From a checkpoint of a small mixture-of-experts model trained on Wikipedia.
Size: 10 layers, 23.6M parameters.
Below are experts of layer 4 (counted from 0) of a mixture-of-experts language model. Rows are named gate (a neuron's input weights, with its number), up (a neuron's input weights, with its number) and show model dimensions 0-127. Each number is 128 + 24 x the weight over its row's rms, rounded and kept within 0 to 255. Numbers have three digits each.
Before each expert's rows: "comes after" lists some tokens at least twice as common just before its tokens as in all text. This comes from a sample of Wikipedia text that the model never trained on. Tokens count by the router's weight.

# expert 226
comes after: "-", ":", "2", " (", " co", " non"
gate0:105125101125147149131179123158144113135112136094125123120131145131115115119107179098102145190151139114117141137134077136152118097170154076138137121122097111128138136131109107136179137131169182130191141079099139135121114146150120095083145104103154109134115114102116101130123134155124144152132131094105122121164157126119156094087105139092131087148114120112108099113127152156135082110151
up0:112109140133125150138113133164118174103111167097139100151142165114139113138140112107138089124141123115117142121093164100125119115143146136097107139134141131094143190118076141147128091164155080178118147116084160147115126112089120157047135115132139137122145126100154100119170110155163131110107119120096145153105099104157139101143149142138159108134116089149144099158128117132148165149131
gate1:147123130129168118134160114150119187101167128135154139132124133162107163139170135155112155095119103113131180135136135030180142139114112104120106135160154153137152143110142132098121146109126129159136144129139152127167107151152126165094141162120126123090129140120186121122145130150150098117112165108121106105120162144162107153154130117124084123129118075142093134127133137135101153117148
up1:121134147082148113116142117095106134161153084140122137118164146148155095150136178138130128091133140112121076168148118113149082123121150149142124128134155165096125155156153133107130112135107122094162130112091158130095109123139104113129094123134117160111135086097109129154123123182124126118185096159167131137135143115119133171076136150172091138171120130124114159122123154094127176113139
gate2:098140105127124116094138093151114145122142109164154124077137125124163058167116130093130122127118142096091132138089146132140164163139123148120091116167109099185141166119183133142139123139138132129127163147174122143116117150089129125093094110124148120146122163147176122088120100106139131116152122155092146118110081139123163144106156105136085131122120132139121102121150103163097130151106
up2:130091145150105108104125133140120120146101147093143158121143132163111171118081094092143123119150129098139098109129113086148111102105082131124162089143097123152111130097114120140096148152109132097125163103151131094109156121178154140132116103132155137143123139095123160145126130160106118179116088142098110089126111095110099123088121142105132142086102120072145078119132177099101124136118

# expert 5
comes after: "\n", " Born", " Genus", " name", " known", ")."
gate1:112102106134129138092130073137134126091138140122132148101119188098153110104139149123118139130117192157108159113117154120162096106116095140117153134092084115090141117164110127111097134175155118127145147124152150098116132081136144186146127150125149139116072129128126106153165134124120096117102134116137148152127179112050131113123143131152142094163122129131126127114150109118103151106115
up1:141114126098113111126117167132113096088138116137132146123161131133114138115145110123165090149147128088086107109095124161127117112121128144131064090138179131164085181160131100163188168100159121107143152093114141134148074142146113157084111113141117138117115141126166132157133118157146128147132123119114153144125120131099087160103116122177094119098154120141136125118126129111154110165152
gate2:118118147157131145173137122116108174107116142130104128150116136127110111148092150106149128091134136114104125110105115132134137172108152153111116145106144098104121132187151091133095083107103105125109144158137121081144061130151160132100108100096132138184150133170118138157160122175110111130098122114159142121125102120135171124157081108128102161153110110169105141102132122104089127131094
up2:128153186138132125104146127103145078124111117112097138129167109131106129196104143104136116115110089162169130113137084115113147144141130130142116134113148093149128182122101118134187152155133117107111129122099131123118144073099124117150099168166148098139151151126131166157144127152099106137141123146080107138143153099102150115128125151154134119177112134120135094133154103104113074123162
gate3:139117133119146103148145118136160074107170137114138169137124126121120166136128145105107133073140098110092144113132115151121118106134152112138139107093079075120109159127119104099140109144098093140149156163093152130192112165125134115090102159164121116120154126144151160126114137145132131121138079158105105142144127081109114161101135164150135148127174139147146117078169139111130132165109
up3:143107133132162130138142136090137095174049124137083113144134138158101102130138133101134100125174098130133135150114144093141125144126119132122157126111165169092143128134149125143150117123190130164185121134156107142104153115111100156104098146092139148166098116124143111154120169152133132153160139126150104106083088127138136116128096164126105166109103133150112130116131062120120123122136

# expert 103
comes after: " |", "\n", "==", ")", ".", "See"
gate1:099131116119167137128155096164135102154169119108104138107105076179105136134157102120126148122105081144137149094110144085121137122139133106154110150094088140150176140135089144149128101145219127149153097140129125130097159110127161114133121125128144114136133143140119117162121107106149139090099132137129153155116097111138121123161152103160169094097110140118173103158112121109124142097124
up1:123117155123112150149094171128071139128115154109129119145126153089141149145135096126151115081186163099111127150133114109112118119148158127136088071101122119147106106144124108117163136110145156132131157107139162134138145115138119118128074134121116109139137120155134100147111109140159177109110148104087106112164111115108165146112125161157148168135167085102138152127117165107141076178124
gate2:079156135119121144073117124124144135159130137168106153116116131161128158130085120116164113116147123150111102105118115121141097145121123175090131142140114143159163133170155143103139109131126087112161087120161152080107159128126111154134149067068114123121118150132155164140139109118106118106100140106121095146156131133082148118106094137153082130155115093099123094098126126116163097147136
up2:137147113092119132148106114144172113130136109081148126111153059109141124121090131074154105132097143156118134143105113116135111142129134115154107160146166107110105136126156154116135168155086125137082138109084152178172119095144104166128143138148146097129129122091154103119144120122134140138173106140108146118135164135099162134148134118139096105109125098146093083155119072116169123124121
gate3:140173091135136121147144113166121116096119112113125171095143153120138124141104096081122097128121122100168121095137153140110121201120125174124111128182134137133147144140124106125111122094085132143155132130145153096092146099087099162157165121129159146181103119147180102136132091101182132138121153104124145090124145111133107146128120103123084119147130112086120119105143143144116109130133
up3:119181096145129153101159133113172157107138124179128166105093092116099157161144165129157114116167131127166138155132123141105107149129156100115110154136136147112151097144142116127109144120150073113108153088146133151175122089148111149119085116109119139115141100103123122145089104156081127133132110136145086169142103128123119105092138174117084129136144122140097156135133108141129138176107

# expert 16
comes after: " |", "-", ":", ",", " \"", "|"
gate1:137139129184109094157139133116159119129142142144136159152140155086148099130125148133105154097133141124085155088125146110113105095107111086109125180143111137099122149160147102162129110124138089124131133131140126120154138150137102176130172143137112112124104136172120129129110143130106148106126189124131147112133085121101193131140139152104123104111169175142169128077125116084148105167128
up1:146127114151163152110151166145104153157140129150133123083089120141092113123111139126135106150118128138114132163148126166126116155116114156132138079099162083118125129083137133116111092113176126115101132142144131111170097126087090117070100100105123155135139139116132177117122100153137088168121072130113092099091159126139129179146148121118124126116109080128115157128123156166144146145147
gate2:118138105133127149107129115110111150090159165177132134112134104113141086156143129148120118130119136108113187085102151082146129140148135106123146180101116110111146133166092115151151147152135141126096139132137155134145154115144111139132154105097123114108147178190153094165151146130126125147111116127129176128082160146157173136114150147144111105122119133093154126102169115106148193128107
up2:158176134177173147131134117138138114109106138192136136145144138117160171179130118132086159111131140142147107136164104166125194149127149167143097148149113126111121129133128137121122144127087165140113151150112102110133107134128117164164139095144157119095129109146140129122098135133134102147140111169081126083105138127094141134140154122106173189123138169115119089150127119122139130131165
gate3:137147098132169125123171156100103150120113111132134107111151065152113177115118179124098149126156125116114137107105207160117110138139097139142096126117128105154119115095121188187170117158144121115150174128085128148134150191171115152101152137137143099104145128127115131117112141133124117130129098160137120112170111164145138143112163125143115112140122144110115125122148137097136127114122
up3:191113160181114121123143127107094131131140116146125123125125137153118174135117126142130163122134098110135120157086077129093134079126146103122109148108113147161162140171129089114090107141146108102114118134145101127125135152180148112117121095099173115124106134158120123114160140113095164141168181125130091080128082094122146169153140104151127124125147101138083118114122154132114142109149

# expert 240
comes after: " |", ".", "3", "4", " at", " on"
gate0:128158108153134114160141127089101138110118133146160104157167132138057127150158140114161121115138138106122143107109140117140139188131113162138122113086152132123147112149106193125151173100121149142170152089143151111142087148125162118146108120064121199145097104092117102112091141143165150148119116102128152125144120129162140125129130109101126127130146122132132111122156147111119087111113
up0:126101123108181134100138137085131132127168177165116132113087113149083132128149129126113129132166109116143125123130140139139080143102140143110093125124104151131119163111117112119104079165130132118097104102103145153143148127140139153099130139133120126157121081127132088116149121211098105128135108113100133125093113147129101159133137188123072156086153149099143122121167148119150094148142
gate1:151155119165137170090131092097114110101153118097133159119109113115087136115148123159075156165161121127151089186102129137146123111156110121118144137114124118123117128120151111083148135112097148160134118100077086148105124149120182144109083155114108143124139119122115148147127122107104152119091097100153154127118128128161167153147149108101107117173161124138112097147175117107110159111124
up1:097099134159110096102129123130135150156101180115105098156182132129122119125146119141173162146140143135125113099109129156170076112126161132145140130074129134176151160144141129126157161098119109152100091121142137129102077100112114110121150141097106121135120175141140128111159103087153125117146095155136101129156125125106095148120081144119150141180104167090138117123138114131145146167118
gate2:150113121143100132090121129157139107145127127122154141132127139132129123094124138147126162087098163119158130125101141113135130111130141129072126123122100081086115093129107112116131127095112122163178135134133127073086096142133064132118109125092175139147148129162124129137137124072110162142128099177153154135139126165167162190089133126104140083150136111099133162108116118124105154128129
up2:134141114144150140105144124174128129134145137092176134125135156125096131135147096151095132154131101129110143119159143136108165136125152106078111094148167115101148108186136130146159140154140104152119145101090133148115109147084079192174153146147086131106101157149139151132136134169142137116119113120155071081142097141094134112141137155134117143136115146132111123121172107136117155083138

# expert 34
comes after: "-", "\n", " |", ")", " (", "2"
gate2:137106099150119161142133116140156069148172108154119131148116081150163171093126128128176135118156135127163124125117101132167083162118136138084113130146133121144138122148134123119107137120124110109092153110151084154131140151132130132096088087136118128128157141155128156154102159162079142129119103137132166098153135140151122082092111127107094083164145102081111108137122112143158088133142
up2:134128116096183132132145147137132146152169157110138171104121139115119123184137143104114116143104117092122147130119140098115070081133134118124128107117152122128149128116107116104124141137104100125155146099127107156102104156119133141077163118131124172118133094161148139132133116166119148115159145050196129109119088119109145131164111131093145160139152085157117149152119138181110131134116
gate3:148078124171117142122153142125131118132105117098106093149156104139133120124144130129140118101083134143136133095173150147084112157082121115136149120109110090160169149179116115119139130115149129095129124107121129166133115074138142162127125175129151139090090124182131085098087111096169141170105145145115077103146161147121141122119126076112123110127119148088140138134120126118162129149144
up3:142142149086158082093147148156143140137157146123115133139125094178122159106114154156148078154153127127151099099115148128078117128118161094122108105117107148113125115101169138117143113195141122138146123102129109119129150108138126101118136142092103138140123158151111111141111125117128111147130126143163108126096153124128145092164142120095158155145180067103091081126122177149090118110110
gate4:136141135138148152072130141120114122136124148113135145128139148168096158120101173167109126118169118124120101134109091084091144112117067158126124159131116137142116124181131109116115105157151099117125160100130133114124124129108150128167140161097135051134134164121149134139137107113113134166103125123182134089107133169137144129185133112129127127140084126130125084091111093085148147122144
up4:078109107162149135116141117146143132108156124102114120122149102179129173106110127121098182134100115090113129162125067099116121183129126163092077136094147132120119143148122124160123150175140130127113128153112090097160097118153173131117108082144125139117097160173095106115152140155157125123117152126118110129118125131132130101144145107140117175095091095146149113117128127099132168143124

# expert 160
comes after: " the", ",", " of", " in", ":", " and"
gate0:147121128132080129131151157147117092075134138120137144156137105147124104137108134105136084140163166127144162169113130089136148095131151124060181101122138097126131126130103097089113152155137125134114128161135121136109195111157115155144106128150152142125132117110169134086111130129133101102139126128086088110085133094141142129106149138113123126189158132184107157120138129133142094140133
up0:106130132138151149143164149143129125112096165137110105173154119103145058130110110116095121118125130130123136079140098084108166090130161136138090198118106107128146125117105144136124111096115160151134154093139138176130105146116101084135125107123153107133131128086123102140111153109140128161107185104087133131121146144112139139071141095125120088157118129097135087158136131133117139153113
gate1:106073125144129133124178173090107145112111118143192144146139159129150112119120189116143098179129133169135130126099128146162108070092136144120147154116131095128178150124142114159123144141129141102118139149112106162144132150153164107122126158127157139143103134141105157131141116135114158140171086122117142136140113180142115121084136123131122112156144141154074120156154125119165120164143
up1:133209106171147108106129116176188145135135109112105137086126129136119139092085106116128176099105137151158101146160129089173109135124122131136148102149124118134134088097149170173120127117117120128129133118135140092108138167118089161144152092090097080131129106113096124115152109134123146137139148159151159099120108114122116138155142131108104158129143112129164113095137117094102133104130
gate2:169108153136119146146125101104106104128099137145179164113079135147110141103144126145140127145101135114131195147119165143116126126167105097112130123104147122153133118119144127153114116123130143122099163121166130120122146107103147092166124117178112112138133097144145123114152188093118155098121120134138116138141125129146144064133133060113174126168136138162140138090118109100085123105173
up2:116109120094093102125129147129105097161187147111097149175154155135115097150075078121122124122141122107127093099122179171116138129131118158120129114123107151126206110127165137149144121124130157143144125121149142109114136125163123161120121088133156143108147151114149136135105177141139132073148153138132152162129142098091155122101120155147139132109102148086121087173117136128141120130162

# expert 84
comes after: "-", "\n", " \"", " |", "|", ":"
gate1:159177111145130112140124119079161151101134153163108123160095109128132161139152117149109154148143145110175196126142116131137125110180091137139126088120143116133130102125111168108139127122152146153123129135129126159139185132146149169129092117137149142132109122107146133145131106103138154125158114135131140119074121110160145153137145144085124128104155099143187159155123067117176112104106
up1:124099110080146172173082124146145145123142123150117107102165101142145129122177150149155132146110132134139145156130141117175156099116140134129150163148080131129089163099119134109152110179134131156101119135101111097127135159129119187117107188127150097103135152144124148092158089135119118150114134174107108148117083156075132126133138101121136111130151114125118120145114152078131151131132
gate2:122131096120172139108140136130148116138158153126167129081116136098118130141141150097104095151140142120100126091147154076109126079115131137143159129104100143104151145123135148124145091142113105122118119098127130151135088150118050113098138131156115139137049172119149129123093101128098173113090129125126128107182116116105149119090103122107063102130113154130130114115151120127134125130153
up2:143158111139112125121134136111139116129185143086137160110117124150088124109129160112150120115115129114106141147092117084131116139077108119112138083096089140107097085163125146065107159127159134145107113111152153092122123118154136120146095135125102151097117110138138133131133112121137112120167141134155153146167129149121119145154161089089121119183135140099080114113158175138122095119063
gate3:133158103137152131158153167123125100110129158165143150125163160124159143119162135113096123141143090104097140108100172074088107149106101143135105126159136140101113148148130073182119127111130114148147163142133135121146129122135117128111121132119165115137087150163098155094122103107166114135111166137085151064100129118140104140122122114121119149130191146135140162143166108119138123156090
up3:089202143126153112148121117134092152096144135135131106119113129139170137107115175150117138124100146111172160123135093122129102122145130083168123078102090172136151096112129104130136138105162098112130125059105092147138186103132103130088126098115126109153123123133121104118186115114115127146107132122166168162127099128133151136130137126137130147131118105123109129089112143104174118116128

# expert 93
comes after: " of", " in", " for", " the", " by", " a"
gate0:119134127183139184134123133149154142153144146125100127128104177129183137155121127114088101151148139114062158096147102137160127167128147114121122161127154127128124156151181138124077112108105141133144133119116087158102107106149089120139133115114167159154142186152133137136114102090099133140067117111167136136129110139124118148116156119106112144137101105102136144111166109119115134095125
up0:131137116130084146091127134123125178139131125151126140120143126085128099181074107113156143112102124164135119099166143125153110148127091109110087125161170151058147126148081126156183143138155135134136150123131079115128128118140131147109087128109119127136103121101130110170139146136108155128125153164130094138135109146128090116132118129147109140098131125132126156154158160091090153180166
gate1:092131116150165151115159184130132138151186133148162097089115135156163126127153123138129152111060119115097115117129164149125105154121151127123110129133125148119155184160120149151130083097140120191118123124080131145152108132128115133097140143125141136128149098125117101118129115115084111136130116170125142116152142135110122123085127143131103121194124140123129096155154139146149170163180
up1:146142109153115151069118144098139118144121149157107132151121075110057140124099170157106107121112111099135162118108130134147105126164112114102104119141145128134119102081099123091119106162141115085127145123156076121157129135121116142085110082127133147101179132145125110168105131130152122147102132108110134160122149103152152172138150144166133162098134133144136095113151139109091137137180
gate2:126147105150139119102187123085077174148143149137102102137116154113117149148105153156154150127140095117099119118095106127151120115125149117100102162140127144131118142175115143119103127133110126104176109136133074153144098106092152162068130107149120153124128158133105115128109169139123203117114106110176139128117123132156164124136141133116105095168103135116118127147157107139078135139106
up2:199144153161165099108130107116161129087128135148131125113103082128088120166092118117169130130143124138131098156122134184149151124118137103122124132150159120133168169143097151113119134167154124141088144117127168124129127152081124160143124157088153129113141126143105127151129119141133086144129135148143120108095149154121179146127141120108113099091188122091127131112122132131129124162065

# expert 189
comes after: "|", " in", " |", ",", ":", " on"
gate0:131090147170150170136150149146110125123192118119157151129112138158145158100114079104140132122133117121163156149122147105114131081081161152163151087130144155135136106131156127144118130177161143133135117099128139096153138103160092113146096137099144084150134120132119090163168099114124111100093141112133109153136109117120172110111106182114125126120129126131123125112129194089135143113154
up0:131147113106076114105123138141158133137096118137120115136108099143133141117150124121151125116123135149099145097163100087125090111138107100164097156143148154147065130127134181157121163125134132131108132075128116103138165142164132121107120128105073150165136143076134151117128121132099193096116080161119141147149110117125113098174101151126154135129132153135112114135124149092131192118116
gate1:072087122173136128123128138120115146146104078143115143156147139156083156120145191144156121146187125132147134152164147121143151091104157107096182131146113123135136123158138139147147141152146170114128132132144094113123123153140120138113124165095150149132119121154140154115171099145116159124185121156095126166116118157150158128108155134082162166120164143109145155140119112106136131121155
up1:129085129102110170153066107150083146196141097127106123127115154123154099116125136128132163125127131087108147139122143147133155154140172092116115103141066118136154164124158115114125113115145093110140129094139144164128130144125140103163086069121138150152131159162152107151129143135116120113131131139090120109184094098132124099155108139149133141140106107136117134102139102169116165158132
gate2:135084133085153147127141118177141141144135102102123138156095102122159128081088116141122109139117117089126154093129077123139113113164094102164144150151182139147137135131153085136109128169160133125158133122110130111120116149103122120152121124174104142105157115106148155120123088126149145140161145136135084138131171112171127124165081099113164119100113095156163131133096151126157140171134
up2:147081135136120118138158145128133121119153140141121112117146104120073127152163132155130116126096095113123172139156122086155115149140147094151141097133087146133157126134108142112114115142122094083109155174140080160095134160121154129139088124114122143110102200136143105092122112140142165163154183127122146129107087117119142124116147110137144092136131172126097126134113099161159129149186

# expert 154
comes after: " |", ";", " ", "|", ":", " /"
gate0:138145119121111065138099150127119102115120150146164111148107129166116103137112106134137121134108134132079115175099112126119151154137174123084120088129133120106179112161158144150116158099102124085089105133151098150112120119085158120109166136121090126160139129113156108153132138059125128136151149110103102088143111139101107129129143114165122121125139110133116156127119109088172139177166
up0:134140149122116159135161105157142095102109133136092118138090162133119127121101124138120120108123114159156122151098108162177147137128134168078123134109145075093131116113122190140111155145164173135117133165100086144147136139104110114077062103119081144121149157131154149122145129134136085154102122102102105153144134139144113139113154128129154094120118134122167150099115112092162095144133
gate1:156119112143141109115074166086138119112109116130129135090126096113079114138116109140123113139126128169120095183116107108126164125125149081193157127122118133157108171105124126124096078133121137142106131090133131136145124131122098125162098172154116105142147127098114161114099101087129107154128095144104104136178117123121140101109138131116106145164082125136134160092113120080127102163101
up1:118140136116144123116104171126124114149143102086131135139171159126150100067110108107153120153131104166103151113132123070112147109079122166130129096120099103126130128183148089114119134146085135130102145118127120159134130100170125119148136120114090144120097152114136081075175109159149146101118127100131138108151147149115122081121122123131126100142186128101077113108107145155141153119127
gate2:156132146115145114102128085077140136098128090105110148086124133130139150140148122121161077154122163134114142100151106091153156123156142123092115112133109139081127155098143164116131141162133128127144151146144142132126144117141153136119147086161140112121165125130109104135136105118103116186121114094100121128112137140118116070095118118119103139158144104113155086130127167126028118142158
up2:095164136105099135153164136139103123158123147171126130129088144109062110146140144139145127101128142129131104116167069157177126132124161144144117153154148141072101131097118129145081133119138115114142129117129111112099125131157112145106147116153134085134145116083115093058110155141174152127162166144103147162115127118163148160117108110166157141094147153142101134119119110133135137142140

# expert 180
comes after: "\n", " |", ")", "==", ".", " =="
gate0:104143110148156104084099162163125126156108154106128143127118111145126087072090104139123086136125106144102131109201110134121138089156151138163121125119151139137137143181164121113115084104132136123148175150117137140111138154140085106157098118115153120172141135108124073141119109103135119087111121094134118096135148109134150134126175127126151106143107131121138078146124155139107115158087
up0:134094130114111099081110106146141132143173142103108114129119140105122151143137105098156113131168140169135162126151145137148120125111144118135152127080103160178134103103102150134134139173128089150116147063112132129114129125138189133123077130155141109127103133126138129144152079096163133116151117117169130116102163100115145160139128161093118131118141081178131135094140131111113081164155
gate1:153158141118111122141097089164128131119142115174123157115165124142151126136128123163145116075162169123145091114145162109128131141108092126110146110104122126157137094118134128171171110135143098089171121133128111141096150107118105122097089132067128130159131128134121167160148113109114151098136092150109186146086073076154133128155149133136121097110113122103147125149137140126171109130115
up1:125148108129128142121106122108173091107155122110166126157120124098114058118110166111111159127110107078115131149164119110209111083135119111101088114146162125092106167117116102116092112133124152103149106095096105140151105141120112092095165103150139116106117120143121135118122160150118115127136173108136134151153143150136127114119126123140126140145141171115133159086112167162155151161119
gate2:078130110097096144088121179157133129109126104153188106091112092119100140158159123168134134156149125139132114143137132122131134149132113148153132134127150163163123132162109111136106119119149105125134088150123111129111082094174146144109139161078129128151135164142104115173150127121155121118164114099159153082111130141138089121108150096135090120106160122160148141104158152169127097126087
up2:138107137130131132086122128138102102142120136101181135159144134144099107137123171151135151113109138096119160136149130132081110096127143110125153123121166114131143107130098132108167076128094169067106131118117126130092131150118105132146154114098095143110092127122102158113131146204140079150148192123116141097104127126168123122121141153108142110076130094145130172152117136117156112128103

# expert 98
comes after: " \"", " the", "-", " (", " The", " and"
gate0:115135090112132123070131152110125110142115117174142161094133154124127110143117151148152150141109178118107116140099171139123171121172123158163112135154106100135160139141096125127117136109145133140204152138162101120181129170122147116120120150117164182124161113160131144113125112124123124147101107112112118153142114127128122124085196131126156091119134112118108083121116131161164157152126
up0:143114149101115125140162112111107126135080120136115108134053154149155142127069152128139174145124089105127165084125104154093144102152122117148125117130107082154116138074126088127111130094139137099147104097126134163108121140122106099048129124150141128103104144157095120162169145162139140162134131162087120142113151140125113145103137137109121121120145145152113123132117085146117120154110
gate1:155139145122108098101096110149170149140131112171135152112115109092111105106169117134132175159120112134115097118092131183133097120195134156151152107138131123161156139124131166135126119142137156161148127103103165088107151156112171114111119124136136112090159147137102117122145102132113109123135110164131115145124107125087149125127059100101138129143122109142077096142101138156086165116117
up1:112130114184096131101124139106134126146139115126094137090107132152146102144121177120119163130110122137098113111160131177137119148102134128153159112152127129140141095141157135123133136090138129113157116115117119156105104055136112091179117103127159169167099162092072124118144141157149130151106133098121129100136135103158110115101143171106150126168072103114109091121114160117146165124134
gate2:112087127147119158141140123105114099137155159093145132109125123134151115100137107137124142130105106086116150140133144147188118090090146166098145103151131121106117142160102142165175152159138096111141134136098114076132149132131138121127120120157102139052146104142167097135155144136094110165152176159121113105138165154120128093147121148133115128174159121099132119118121136091184116115111
up2:127162131125126090150143116141131160134185125137097134103160125133128160132160126156165175150109097113153125114118124139145140128119122147153091123129125120115113156105199154090100152124148090131149111108119114106156098142125195148134125140119132112133127145134099167120172091173155101155152115138098096113139155138100112105133102140124122136120126139069124132197141102108103160144104

# expert 234
comes after: ",", " in", " \"", " of", ":", "|"
gate0:139131089141125134079102087103128109143101178146157143123139147151127118164113136158123115134126123048128112100092148131160148115147128102115152105108127119096150130112116137111131135169144078139112141136124165153107101086132135173112137109112179107114142174137168131144089125103143116152111107107137162125125109144172151096112157161126126131159119124151143161124156109104111068125149
up0:117103126199168151085088100080140130110106136115131100118126106136117142109120144075142147109134135120116165125134168103098112142162139140116124143144132116134136135112121077153117116170123131125138121123156100096163143173144119135123124132134161127146119138138126131106137199182141102106134107161075138096159113097073118142120135136110077114120177145125144099126142166116129140107140
gate1:134176079136137121095140127109108135118106183198160110134113125133098117129125141151137137134122133139139130114112120123138140118094133122091126141090130134139132144129133105116111165157157144119112121180129080133164096135119095172092164120116135090108093122147168109129133104081148143139158137122145109121126152130103172132095120113105115095132130102087100179121175165120116137186156
up1:122117162146144144146094109124155076111140140149153121155140155123107149110160159140154131151175125104163144146088157078123144135091102156107123117159110123115148120148109127108150111152124136107130102175160178081149121098165100091107118108092126107131105140132092139144078085114107117127114109139149114145131117102136112133099149141186134120119116147170111073137158138131153148157121
gate2:158147104142178148047118133120132142146130161110140119128166136172133100133138148149114155152179117093147126102110169136146107145123141101125092123110158087127122113135143139132158130098146087160128148133143198124144136140100107141106147108133112103139159113110150115192140106120118161178122118118126134116130139106144129158141103106128169076128089117094159122109149142099137112139112
up2:093072115125142139146130118153154162109156124143096163096100132133148154100131124134157139142107150117128093158121119152145131138105125126106162115135135144139125121105133141122167111163117149153133132162137119113156086185094097109169098135124051136095120114143103174083116130153078136102145102110168127145146118145148109127118142075090127129169120135123130115140139106107131173121171